python train.py --n_layer=14 --d_model=192 --n_experts=160 --experts_per_token=4 --d_expert=48 --d_shared_expert=64 --activation="swiglu" --moe_layers=[0, 1, 2, 3, 4, 5, 6, 7, 8, 9, 10, 11, 12, 13] --router_score="sigmoid" --normalize_top_k=true --routed_scale=2.5 --balance_loss=0.0109 --balance_bias=false --init_std_router=0.00692 --lr_router=0.000808 --n_head=3 --n_kv_head=3 --head_dim=64 --vocab_size=27648 --norm="rmsnorm" --norm_place="pre" --norm_eps=1e-05 --positions="rope" --rope_base=10000.0 --rope_fraction=1.0 --qk_norm=false --attn_scale=0.125 --tie_embeddings=true --parallel_block=false --extras=["capped logits"] --init="uniform" --init_std_qkv=0.0311 --init_std_o=0.0 --init_std_up=0.0311 --init_std_down=0.0 --optimizer="adam_atan2" --lr=0.00121 --beta1=0.9 --beta2=0.95 --weight_decay=0.068 --lr_head=0.00987 --grad_clip=2.0 --warmup_steps=296 --schedule="cos" --final_lr_fraction=0.03 --batch_tokens=32768 --seq_len=512 --doc_mask=true --train_tokens=315300000 --steps=9623 --dataset="wikipedia_en"
Below are experts of layer 4 (counted from 0) of a mixture-of-experts language model. Rows are named router (the router's row for the expert), gate (a neuron's input weights, with its number), up (a neuron's input weights, with its number), down (a neuron's output weights, with its number) and show model dimensions 0-191. Each number is 50 + 12 x the weight over its row's rms, rounded and kept within 0 to 99.
After each expert's rows: a language model's description of what the expert responds to. This comes from a sample of Wikipedia text that the model never trained on.

# expert 48
router:74 56 99 47 49 47 51 53 47 50 51 55 42 44 50 57 59 53 65 29 49 64 56 47 63 33 44 65 42 46 34 56 60 64 41 45 42 57 41 43 72 72 54 61 49 42 56 47 46 52 63 29 42 57 46 60 45 37 49 36 47 46 65 54 72 47 66 50 51 42 61 48 67 32 41 61 48 52 68 39 63 72 41 51 77 55 55 62 52 39 43 52 51 39 55 58 51 55 50 32 46 39 47 54 43 28 22 61 44 46 49 53 42 58 47 48 36 39 37 51 43 39 30 67 53 44 29 40 71 39 55 54 62 49 34 66 73 41 30 46 33 67 46 51 68 53 52 21 57 63 52 55 53 47 55 74 43 48 68 51 53 48 56 39 74 34 73 49 61 50 51 51 57 66 54 45 61 32 63 61 52 72 58 75 28 46 62 68 57 60 50 50
gate0:47 54 37 56 25 56 54 36 42 60 47 44 57 31 27 39 30 36 53 62 39 67 43 40 43 70 63 38 48 54 36 31 31 15 49 60 64 65 45 46 66 34 33 67 43 60 43 42 60 49 41 32 58 66 33 47 31 46 69 73 55 40 52 56 55 36 55 58 36 49 54 55 48 47 48 47 50 50 49 70 38 23 65 31 33 44 58 47 54 42 52 48 56 48 49 54 52 55 47 48 44 66 52 50 73 54 41 39 63 45 56 25 70 48 47 60 51 20 58 60 59 60 70 39 57 49 51 38 56 49 42 40 43 45 40 39 41 36 72 51 70 42 52 36 26 56 66 66 38 51 53 41 31 64 36 66 27 59 43 59 53 46 55 57 51 56 35 69 50 51 42 52 57 63 45 56 29 47 34 53 59 48 43 33 75 69 47 58 61 50 32 33
up0:42 54 53 60 38 49 47 60 38 49 68 57 56 52 54 65 44 58 63 39 44 44 45 60 28 51 48 47 53 52 36 47 57 51 59 52 40 44 60 40 39 44 67 55 58 54 72 48 51 65 59 30 73 55 63 68 32 34 76 70 38 27 60 42 44 38 34 47 45 63 60 34 62 45 56 58 77 44 59 37 39 55 40 36 63 45 50 59 52 32 42 50 55 30 49 31 63 46 55 40 36 54 26 59 58 60 61 33 50 53 59 50 32 28 58 36 55 46 66 76 34 48 58 59 64 57 46 51 59 61 41 46 37 31 34 41 65 39 52 38 50 40 74 35 71 68 69 59 59 37 32 67 44 53 35 80 27 57 47 36 61 41 65 68 78 52 49 54 49 55 42 42 61 57 50 48 45 55 53 28 44 64 54 32 38 50 35 59 33 58 46 33
down0:76 35 63 32 62 46 58 56 52 76 27 61 65 30 49 73 48 56 54 53 68 42 56 46 71 33 71 34 51 41 51 47 62 62 56 48 54 47 61 52 39 67 35 48 24 58 22 60 52 27 54 53 41 65 46 60 52 54 44 41 59 49 72 62 53 58 47 45 43 64 56 43 62 74 50 42 55 50 54 54 53 36 58 30 55 36 57 46 81 46 32 52 64 65 65 60 56 48 50 54 51 43 49 31 57 39 53 53 48 52 65 47 31 45 58 48 51 46 49 46 61 48 51 59 57 71 53 66 70 70 43 38 61 63 43 60 49 51 51 68 52 28 53 44 52 42 46 73 46 61 43 51 39 51 59 35 32 36 49 38 62 34 56 66 54 58 61 43 64 61 43 65 56 39 72 39 52 61 56 43 74 78 50 73 49 46 37 77 28 50 49 30
Description: Size and increase words

# expert 33
router:58 56 66 62 67 68 33 63 39 60 46 30 47 46 64 56 63 48 36 51 50 62 40 53 66 59 53 49 21 40 57 59 46 64 40 64 39 38 56 70 42 44 48 42 64 18 70 45 72 69 59 45 61 52 44 58 65 57 37 45 46 64 59 67 47 35 62 48 49 39 37 62 53 63 34 40 68 29 44 39 59 40 60 49 61 61 59 53 43 54 41 34 62 31 53 67 40 52 50 32 53 70 47 68 49 55 45 57 77 58 36 53 59 42 42 66 37 54 59 60 54 37 78 47 40 52 50 07 32 49 47 25 69 55 57 45 36 65 51 50 48 65 51 37 66 56 66 33 74 40 41 43 51 44 44 39 74 47 47 43 66 45 41 45 37 46 63 47 52 49 51 39 47 47 42 44 37 47 35 25 63 62 39 59 42 50 35 46 57 44 42 35
gate1:53 61 38 38 44 65 62 53 44 50 47 52 69 41 51 38 39 41 52 62 39 54 57 42 45 38 45 48 65 50 47 66 47 55 44 47 60 38 33 85 81 34 61 52 57 59 61 62 29 36 62 71 49 40 75 48 48 50 50 54 53 59 51 33 76 69 52 43 54 63 42 48 73 48 77 59 54 46 50 38 60 32 31 58 43 54 57 51 55 49 70 51 68 52 53 59 68 39 49 66 58 51 72 71 66 25 38 49 41 56 59 27 59 58 56 51 56 43 38 36 51 50 61 35 56 53 40 57 28 52 28 48 36 58 47 74 38 48 69 47 46 72 37 69 53 56 39 48 58 55 41 49 37 57 18 46 47 62 26 49 41 51 53 71 34 43 52 56 54 65 52 46 43 38 62 43 49 85 53 61 33 50 58 47 56 42 33 52 41 41 66 56
up1:56 34 49 45 55 59 51 48 61 39 67 67 60 48 42 52 31 72 44 44 39 48 44 51 61 49 73 59 61 46 25 61 58 68 40 54 46 41 48 48 26 69 30 62 34 46 43 42 45 43 36 54 51 53 30 45 36 43 59 68 30 41 45 78 12 50 50 46 65 36 45 44 44 57 39 60 36 58 42 37 34 52 64 57 60 37 52 62 60 33 43 43 42 56 55 56 36 45 45 52 46 60 48 38 29 68 35 64 45 62 41 60 45 45 32 46 37 39 66 60 38 43 24 51 52 19 44 58 53 34 67 72 54 47 47 45 68 46 27 41 44 34 50 45 35 53 72 50 51 58 55 60 68 52 65 71 31 56 57 60 40 65 35 68 65 52 49 43 64 40 39 45 36 46 41 55 36 34 61 34 59 46 26 50 55 62 63 65 51 67 45 47
down1:65 65 32 71 51 44 60 55 53 50 87 41 39 59 45 34 39 58 46 37 62 41 45 56 43 73 53 66 55 52 46 46 66 52 43 63 55 39 53 42 54 42 44 57 59 54 41 44 72 49 53 43 52 53 63 63 37 59 50 59 58 52 45 68 28 44 47 34 52 37 50 52 24 59 39 40 36 46 32 51 45 57 59 54 55 36 50 34 49 54 51 76 54 55 52 49 46 56 24 47 41 60 21 54 51 33 63 45 49 32 51 67 57 67 50 39 30 62 41 67 56 46 42 50 47 58 49 27 40 57 48 49 59 59 37 47 72 47 55 60 52 41 34 39 35 27 35 80 57 54 60 51 68 62 68 52 52 68 56 33 42 48 65 46 62 47 19 49 50 20 30 49 66 65 53 58 59 42 48 60 48 53 55 55 72 29 45 52 34 51 12 58
Description: Narrative auxiliaries and subjects

# expert 11
router:48 38 34 34 53 65 51 49 37 48 46 60 49 72 42 46 71 77 58 34 24 52 53 47 62 60 47 48 49 43 43 38 32 56 39 85 45 58 79 50 43 53 46 57 65 45 51 51 51 62 61 55 47 67 59 45 59 47 57 48 67 57 48 58 38 53 36 61 60 59 63 40 40 38 56 52 63 59 51 42 57 47 46 54 36 51 49 60 51 24 33 39 66 26 65 31 47 64 56 45 52 70 47 40 64 58 42 43 38 59 31 77 50 25 37 54 70 64 48 44 61 48 57 52 42 22 29 38 50 66 47 25 42 50 53 26 59 54 47 39 58 52 80 69 48 17 41 41 58 33 37 49 48 50 54 34 37 52 46 53 70 49 55 58 58 58 73 56 57 59 50 39 43 48 50 72 44 53 60 45 56 65 42 54 41 40 65 53 75 40 55 49
gate1:41 44 49 45 53 51 29 52 67 57 45 29 59 46 56 54 52 44 47 73 60 55 57 32 58 45 59 50 51 44 49 48 59 48 57 70 58 49 45 69 31 49 57 46 52 55 54 52 34 56 63 58 64 38 24 66 30 44 50 47 33 53 48 61 49 59 55 43 31 59 41 65 45 49 58 62 70 45 23 68 59 42 29 46 35 51 58 49 56 64 44 53 47 70 51 46 60 47 48 36 68 59 50 51 28 62 42 62 36 58 67 47 66 32 78 62 56 57 53 58 42 38 36 27 71 43 54 38 36 63 71 61 54 77 31 45 42 63 73 63 59 45 43 49 68 52 52 40 30 41 37 52 50 51 66 50 60 67 48 55 53 54 47 37 64 49 28 43 70 65 57 52 49 59 71 34 40 63 28 56 23 57 31 59 65 29 53 65 22 59 62 50
up1:36 32 63 56 43 32 62 43 41 46 55 53 38 57 38 75 52 59 39 40 38 58 32 56 61 64 49 69 49 35 33 54 43 56 52 35 49 49 42 38 58 47 56 68 40 47 63 46 54 64 33 28 28 60 71 46 50 48 44 56 57 50 52 41 54 42 57 46 60 21 67 27 71 26 41 30 34 43 61 50 48 59 62 67 53 44 45 59 32 47 46 25 33 26 71 37 46 61 54 51 37 37 57 49 67 47 53 49 50 41 38 52 54 58 47 52 68 74 49 41 64 58 53 62 50 52 59 72 57 42 56 39 33 37 41 51 47 74 46 24 53 50 56 63 45 63 49 47 41 31 47 35 48 48 46 46 38 36 47 32 47 49 59 51 46 49 67 47 41 43 19 28 56 49 23 63 42 55 57 36 55 61 73 56 30 68 37 63 63 32 40 57
down1:48 37 13 54 51 54 57 52 43 64 47 63 40 68 40 40 39 42 56 42 64 43 38 53 48 48 48 59 43 43 60 48 65 75 69 24 42 45 40 52 77 52 58 48 46 41 42 55 31 36 40 71 62 48 63 42 66 65 56 42 63 51 47 50 64 52 84 52 45 25 23 50 32 39 52 46 41 53 47 47 45 42 72 65 34 60 57 44 54 73 48 58 39 71 38 62 60 34 47 44 64 28 48 63 48 43 48 56 43 63 57 43 58 73 43 53 37 59 45 44 50 66 34 61 45 72 46 55 49 42 54 56 51 21 73 71 47 43 52 57 38 47 51 21 54 53 58 71 37 58 51 37 49 43 41 54 56 42 53 48 50 49 42 50 44 33 52 54 57 40 53 52 45 67 56 40 44 47 55 38 39 19 42 10 69 60 50 49 40 48 48 65
Description: Pronouns and clause starters

# expert 59
router:79 54 90 51 35 43 45 48 29 35 39 54 39 66 39 34 51 82 65 50 49 63 68 52 62 30 45 70 51 42 54 64 57 50 44 31 34 55 47 53 65 67 66 47 35 43 61 44 57 58 54 40 60 61 43 64 52 44 52 51 39 50 53 57 50 56 47 56 72 41 62 52 79 28 54 50 56 51 59 41 57 82 38 57 56 31 58 67 61 43 46 45 42 49 52 61 65 56 56 38 44 34 40 47 45 39 33 58 41 29 39 51 55 50 41 50 51 49 39 53 28 43 51 65 53 41 34 45 63 36 47 48 60 47 43 67 64 55 44 41 31 54 61 53 61 59 61 39 52 74 61 67 63 41 65 56 49 55 51 55 54 47 51 56 78 38 78 59 61 54 31 68 75 55 59 40 43 30 66 53 49 72 46 67 43 56 63 63 48 56 52 63
gate0:53 47 34 52 47 56 37 70 45 45 48 53 42 71 67 37 66 64 37 40 43 63 46 67 56 53 63 55 46 81 89 56 55 38 62 80 23 23 55 57 50 45 46 59 48 40 65 51 56 75 42 54 55 50 32 56 54 54 58 35 36 42 58 58 42 53 48 47 46 49 47 56 46 40 50 23 47 57 59 30 40 45 47 43 43 45 56 39 62 37 44 61 58 39 57 57 40 56 43 44 43 38 28 65 34 46 38 57 44 43 46 49 63 51 54 45 48 43 51 57 60 60 58 69 59 48 47 42 48 78 28 53 50 76 73 39 68 60 52 46 39 49 49 39 36 46 27 74 63 41 67 54 62 55 44 58 65 43 21 62 43 51 55 40 59 51 35 54 56 47 59 46 59 53 47 59 52 57 65 77 34 55 61 19 47 26 67 32 57 56 48 36
up0:33 47 46 52 76 51 48 59 65 61 44 53 46 57 61 44 47 54 35 41 56 53 56 46 62 40 41 39 49 55 43 52 49 39 43 35 72 52 46 60 39 56 39 41 58 53 56 38 35 75 50 55 41 47 36 41 56 46 62 45 44 43 75 46 45 47 80 73 51 53 76 58 32 58 56 48 60 58 40 52 45 71 60 46 61 49 42 51 29 49 49 48 66 39 41 50 53 37 47 52 54 68 49 53 40 27 55 43 41 48 47 27 56 43 74 40 41 32 63 35 58 46 51 57 36 59 36 43 45 35 61 59 55 43 37 26 70 47 57 68 41 16 49 40 57 60 64 46 45 36 58 58 49 61 70 54 51 47 26 36 69 61 64 50 26 64 13 57 51 75 66 48 42 50 30 28 62 60 18 67 70 67 51 51 53 55 62 47 56 56 56 47
down0:72 50 52 58 64 72 41 43 33 73 65 32 55 45 42 46 63 45 57 35 63 62 43 54 58 42 49 46 56 56 49 27 40 50 32 35 41 34 41 65 41 62 36 41 41 48 68 48 53 33 46 51 30 75 69 38 49 65 46 44 55 60 46 46 50 32 57 65 58 53 64 58 41 50 36 47 63 69 42 53 54 52 51 45 67 57 44 53 38 50 52 43 56 41 32 49 60 37 64 57 31 72 34 53 43 16 56 43 53 35 47 36 45 52 58 26 55 48 62 49 43 47 48 47 51 27 53 48 54 58 51 61 46 75 49 37 58 65 81 49 46 51 24 50 66 54 56 81 50 42 60 43 52 59 62 60 44 50 42 57 71 42 46 75 28 49 71 41 51 32 63 53 44 21 58 66 52 53 64 51 45 36 60 45 44 67 35 68 46 56 78 60
Description: Line breaks, infobox headers

# expert 54
router:63 63 77 41 34 54 64 62 40 53 45 37 45 43 46 58 47 53 57 43 78 54 58 60 46 48 45 58 32 59 51 39 57 60 49 58 73 53 63 53 46 61 49 40 37 32 41 45 54 33 48 52 32 61 38 69 31 38 67 47 39 60 61 34 62 41 41 51 54 43 75 53 58 32 29 56 52 41 64 57 69 85 46 52 53 34 53 52 54 55 41 44 42 57 54 62 66 50 59 44 58 49 75 68 53 29 13 48 47 54 32 50 65 37 45 44 39 37 38 52 45 51 51 39 45 44 32 52 57 44 57 48 64 44 74 56 49 47 47 54 21 60 43 48 70 48 58 09 54 38 49 57 71 47 53 34 40 61 70 66 52 45 45 47 61 32 64 33 60 36 43 31 43 73 52 46 60 59 55 48 71 44 61 38 43 45 64 46 52 62 59 55
gate1:63 43 38 53 35 35 54 46 59 49 51 60 59 64 69 36 31 47 54 48 44 39 35 53 39 52 38 53 40 48 44 61 41 52 60 37 57 43 33 51 35 61 62 36 56 80 74 40 58 45 58 43 46 39 75 61 64 36 48 41 56 55 59 61 36 39 39 49 46 56 62 42 52 50 43 26 55 33 66 52 49 78 48 45 43 70 63 54 40 41 41 48 55 50 34 42 43 66 48 32 39 22 37 48 66 48 46 38 57 73 38 56 54 48 52 66 28 60 73 44 69 38 46 52 31 55 32 60 80 56 36 85 51 50 39 56 59 52 42 45 52 60 41 69 44 46 48 59 68 38 52 34 43 56 34 39 57 63 59 43 65 50 69 66 29 27 31 63 67 52 53 47 50 52 59 58 24 33 44 41 64 64 53 47 56 44 52 42 49 26 63 57
up1:47 42 41 53 60 41 51 63 57 60 57 49 63 51 14 44 61 70 73 59 41 45 47 54 47 50 51 62 58 59 30 62 46 36 18 51 51 56 60 69 64 56 42 53 63 51 58 61 75 44 50 35 62 60 55 41 55 62 34 57 47 53 46 44 62 71 67 53 50 37 56 49 54 56 49 42 44 44 36 52 34 30 50 66 60 40 48 57 41 56 48 29 56 62 50 43 51 60 53 35 58 75 50 45 58 62 54 51 54 43 65 48 45 66 41 28 64 47 43 54 69 09 57 53 40 44 64 40 70 45 44 73 38 50 59 56 46 53 32 51 56 47 51 61 74 24 66 47 35 36 51 45 41 77 60 45 39 55 42 64 63 55 81 38 60 62 33 37 28 44 51 35 42 43 78 28 50 38 56 71 43 59 51 45 47 39 50 59 42 65 39 48
down1:57 44 51 48 53 41 39 43 48 37 63 70 81 26 49 64 48 57 66 59 64 60 72 57 50 38 51 51 64 59 54 68 32 47 51 31 21 33 45 37 41 50 64 39 32 46 61 50 54 54 38 35 59 53 39 42 15 50 61 59 44 47 58 48 45 52 48 62 58 37 64 49 46 68 73 38 61 60 54 45 40 68 63 55 69 34 41 47 45 27 32 51 37 38 46 65 39 45 41 53 45 49 53 66 46 35 55 47 68 58 69 37 59 43 53 45 64 72 47 58 56 61 45 63 91 38 50 59 28 62 64 61 38 36 52 59 40 74 59 58 40 29 45 54 54 60 40 47 56 57 52 49 47 64 50 55 48 57 51 46 46 51 30 34 54 44 21 53 49 52 58 59 39 63 72 61 57 45 49 57 65 45 52 36 38 24 49 55 34 57 31 43
Description: Name endings and brackets

# expert 4
router:68 50 80 63 48 50 39 50 48 37 59 48 30 56 37 62 28 54 73 51 44 53 47 64 48 40 44 50 49 41 55 57 58 79 41 47 23 49 26 40 72 79 54 57 61 29 42 56 41 44 58 59 70 42 36 41 29 53 58 48 39 52 61 48 71 42 64 61 45 44 53 50 53 26 51 47 50 33 58 34 72 79 52 60 72 43 57 63 44 34 42 62 44 32 52 70 55 54 56 49 44 31 54 62 64 34 27 56 56 50 48 47 39 54 33 42 39 46 50 52 47 36 50 67 62 42 34 47 66 60 26 65 64 56 38 72 55 45 20 46 35 52 59 45 64 52 49 38 53 67 58 60 45 28 57 60 44 63 59 54 68 49 53 40 72 37 57 59 62 61 61 40 52 60 51 48 54 48 49 48 48 67 59 40 47 47 64 76 48 56 39 59
gate0:47 55 45 57 44 71 51 71 86 39 59 39 58 44 66 46 45 65 56 25 43 72 38 54 23 56 52 45 60 37 34 70 59 67 57 44 53 55 59 46 48 28 39 70 39 42 48 54 74 33 55 53 54 51 50 55 47 58 63 67 31 54 44 68 43 35 41 40 50 83 25 40 34 59 52 63 52 52 38 59 50 63 62 43 44 39 42 30 44 57 75 50 62 72 60 44 44 42 42 42 70 51 38 44 35 58 45 60 45 55 35 42 46 51 52 49 67 57 28 36 20 66 45 37 53 48 59 44 49 39 53 44 33 32 61 50 47 43 53 56 55 39 66 69 46 56 38 54 22 58 54 25 52 54 41 51 65 50 29 67 51 36 44 47 37 59 34 49 47 57 29 52 56 35 46 50 44 60 42 60 39 45 36 55 54 22 50 55 39 51 51 44
up0:44 24 38 42 39 60 64 49 80 50 48 66 50 43 28 64 37 59 49 38 63 59 38 36 31 62 51 56 50 37 46 45 37 32 62 55 60 56 48 48 62 38 47 58 50 41 51 51 49 37 55 66 26 49 52 40 53 64 45 54 25 49 39 90 59 39 43 47 58 59 39 26 31 58 54 40 40 57 48 43 56 62 64 61 70 31 39 24 41 48 53 61 32 35 50 43 29 49 62 27 51 40 50 50 26 53 44 43 46 63 66 37 30 63 43 55 68 61 46 57 44 63 58 50 57 61 52 55 64 39 44 59 47 49 54 50 54 51 47 47 61 71 46 52 26 45 38 64 41 58 53 22 55 67 27 31 60 47 43 58 53 51 45 45 36 39 47 46 54 62 24 50 36 24 57 48 50 50 39 45 27 45 50 60 43 33 52 61 65 55 35 26
down0:43 34 43 71 72 55 57 57 48 31 49 63 54 58 60 43 55 65 77 77 56 43 59 55 51 45 23 38 70 62 57 70 65 43 49 50 55 58 46 72 53 52 58 52 47 35 27 49 76 50 48 55 48 43 43 60 42 65 57 48 39 52 58 50 43 45 51 48 58 20 42 55 38 37 65 44 57 39 49 54 58 26 38 60 28 48 47 52 54 41 43 55 36 33 67 43 53 48 54 33 53 33 55 57 45 47 49 61 45 41 33 33 44 74 41 26 65 74 27 51 46 48 56 48 58 40 43 33 43 47 23 65 44 64 39 61 57 95 39 47 49 53 46 46 37 55 41 59 59 70 53 41 39 71 52 35 50 63 30 49 58 53 39 38 42 54 60 40 41 44 47 61 50 46 39 80 43 58 38 44 58 44 44 42 57 46 53 81 44 55 52 55
Description: Word-initial capitalized fragments

# expert 12
router:43 37 42 52 51 67 54 51 38 29 48 24 49 62 45 62 36 54 35 40 31 39 54 50 39 65 51 63 63 60 48 48 35 73 54 31 49 29 48 57 48 50 65 50 49 62 67 53 40 25 56 49 36 36 42 42 64 34 40 30 65 46 26 47 65 59 63 60 47 41 51 40 66 56 75 40 62 39 57 35 62 55 61 57 64 31 71 60 40 37 42 34 56 28 41 52 41 37 56 64 53 59 53 39 52 50 36 57 46 40 60 58 48 69 58 31 59 56 39 33 42 58 69 61 58 29 28 42 66 52 43 56 70 37 48 56 44 63 78 53 70 57 51 66 48 63 47 46 73 23 44 42 45 60 62 52 49 52 47 40 46 63 58 75 56 51 46 68 56 41 62 47 31 31 62 72 52 46 46 63 43 65 55 43 69 59 42 66 58 44 45 63
gate2:35 46 52 29 44 63 56 54 33 31 61 08 58 69 38 60 40 36 34 60 58 63 60 39 49 38 62 59 69 32 62 50 56 61 64 38 28 45 82 61 57 52 44 23 44 69 51 55 54 42 33 34 58 41 50 59 64 57 48 54 43 45 49 56 36 47 53 43 48 48 65 56 63 54 52 65 51 46 58 49 47 60 38 41 51 44 54 60 50 46 54 47 37 45 53 58 39 43 37 49 43 53 36 57 32 45 58 38 26 38 58 61 27 51 38 53 35 62 68 45 51 46 67 70 48 61 85 67 33 55 57 53 44 53 44 54 45 47 63 49 42 44 34 77 39 54 39 47 47 45 61 37 52 58 55 46 38 41 58 69 47 16 28 65 65 57 37 56 47 31 39 47 48 42 45 51 36 72 43 40 60 71 60 58 55 54 24 64 35 65 54 49
up2:51 59 55 52 68 25 15 36 57 64 67 62 35 26 55 59 65 54 60 50 64 47 47 55 56 71 41 44 22 59 32 46 25 43 36 51 74 56 23 51 64 45 36 72 42 35 41 60 45 58 62 42 36 72 40 45 45 40 67 24 51 58 51 52 55 52 27 47 57 54 47 45 46 67 53 53 43 43 42 54 53 48 60 52 60 47 52 44 67 51 40 53 32 61 64 58 73 51 58 42 46 43 45 38 51 54 59 43 64 72 60 35 57 55 58 49 59 48 53 58 61 47 40 39 31 40 35 51 37 51 69 51 58 37 59 51 71 54 42 63 57 41 43 41 62 57 59 38 34 70 33 48 23 31 67 53 60 59 32 53 44 58 60 56 51 31 57 36 47 58 72 58 66 45 46 40 62 36 42 51 34 35 73 61 29 52 72 51 60 48 43 50
down2:39 62 40 51 67 46 43 43 74 43 50 74 39 29 57 58 41 48 51 60 62 49 41 38 38 54 49 16 41 56 39 49 45 45 42 57 51 58 48 47 49 34 51 54 66 24 58 38 29 70 65 56 51 53 55 49 49 56 54 51 52 33 42 47 45 56 52 52 67 85 23 41 37 54 52 58 47 52 26 52 50 59 36 53 22 44 63 31 59 58 45 59 46 45 30 59 59 51 50 35 46 47 61 51 71 55 58 70 62 60 43 54 73 53 73 62 53 43 86 66 66 60 46 30 53 48 64 46 69 63 48 43 45 34 49 46 66 42 48 57 35 50 47 50 48 52 59 68 55 55 44 47 52 37 54 31 40 62 29 61 50 71 40 58 40 49 42 49 53 81 53 55 60 65 54 44 60 41 56 37 40 35 53 48 57 52 61 06 56 44 52 42
Description: Clause-linking conjunctions

# expert 37
router:70 53 99 54 45 49 49 52 47 46 49 51 38 47 46 52 50 57 65 37 40 62 56 55 65 34 47 58 44 43 37 55 58 64 41 41 43 58 37 43 74 74 59 59 52 42 56 45 51 51 68 26 46 57 46 63 42 37 49 39 45 48 52 52 74 49 60 50 48 42 72 47 69 41 39 60 39 57 69 43 63 76 44 57 80 54 55 61 54 42 45 52 48 41 56 53 47 61 52 38 45 39 49 56 45 25 26 59 51 43 49 54 44 56 47 50 39 43 37 52 44 38 28 67 51 46 34 35 63 35 57 53 56 50 40 67 70 44 25 46 34 60 44 51 71 53 52 09 56 55 51 55 52 46 53 67 46 47 67 54 57 46 59 39 74 39 74 46 60 56 48 48 61 68 45 45 64 27 55 60 57 67 53 73 33 53 58 59 54 57 50 53
gate2:69 24 41 46 65 52 38 53 47 64 40 38 63 60 50 48 43 70 47 67 34 37 32 44 50 67 48 28 56 60 37 64 61 59 51 47 49 49 42 49 41 60 44 43 46 54 45 52 40 59 43 60 48 47 62 39 61 47 59 51 78 55 65 41 53 55 26 62 48 27 65 29 59 55 37 58 50 60 38 75 57 77 66 39 50 44 45 53 36 48 64 51 46 43 47 60 52 33 55 45 53 47 57 53 25 52 53 64 34 49 77 72 68 48 51 57 51 60 72 50 64 56 59 45 51 73 57 55 51 58 55 28 64 58 50 59 29 53 36 57 34 37 60 28 55 53 44 68 46 52 39 62 25 11 49 28 52 42 43 58 66 55 56 55 44 76 40 71 60 30 34 43 36 56 50 67 42 34 53 43 55 49 59 38 52 50 65 53 35 44 65 52
up2:46 53 51 55 57 49 45 76 36 55 48 54 42 56 73 48 53 54 40 41 55 49 44 42 55 51 42 68 42 45 50 43 33 69 51 35 30 44 48 44 53 29 67 55 54 55 53 60 41 55 61 40 53 58 35 87 33 43 58 38 52 46 73 50 56 58 51 43 45 58 47 23 58 57 56 73 74 36 55 38 46 31 31 39 62 45 66 47 47 68 51 53 49 52 53 40 31 72 45 56 40 58 62 64 40 52 44 48 85 41 32 27 44 50 54 48 37 43 71 37 61 30 39 63 49 53 46 41 63 58 68 28 46 66 79 58 64 44 56 49 64 49 64 52 58 67 43 35 62 44 48 36 59 55 53 62 42 54 44 69 68 34 53 51 30 47 36 37 37 51 37 63 65 34 66 46 56 65 81 41 54 38 50 49 65 68 50 63 49 57 30 52
down2:64 64 55 47 46 54 46 52 50 59 75 40 39 43 36 29 42 32 61 45 54 66 39 61 52 62 56 44 40 38 47 34 33 36 27 34 42 35 48 30 57 68 54 31 66 38 47 51 40 55 60 50 46 50 34 26 41 67 39 65 45 40 58 62 51 45 40 62 48 65 44 69 38 54 42 69 41 61 69 50 59 44 59 55 72 55 57 38 59 18 46 38 49 59 46 45 47 66 38 28 54 46 54 42 55 29 47 56 50 49 50 59 45 46 54 33 49 68 39 52 53 53 56 55 60 18 40 44 81 46 33 50 50 56 65 74 73 42 28 65 56 28 58 52 57 47 41 52 55 55 38 39 39 58 59 46 48 49 55 51 47 46 59 44 27 46 43 44 30 50 48 51 55 59 56 39 33 51 43 86 30 62 61 70 67 47 35 48 40 47 19 43
Description: Table pipes and names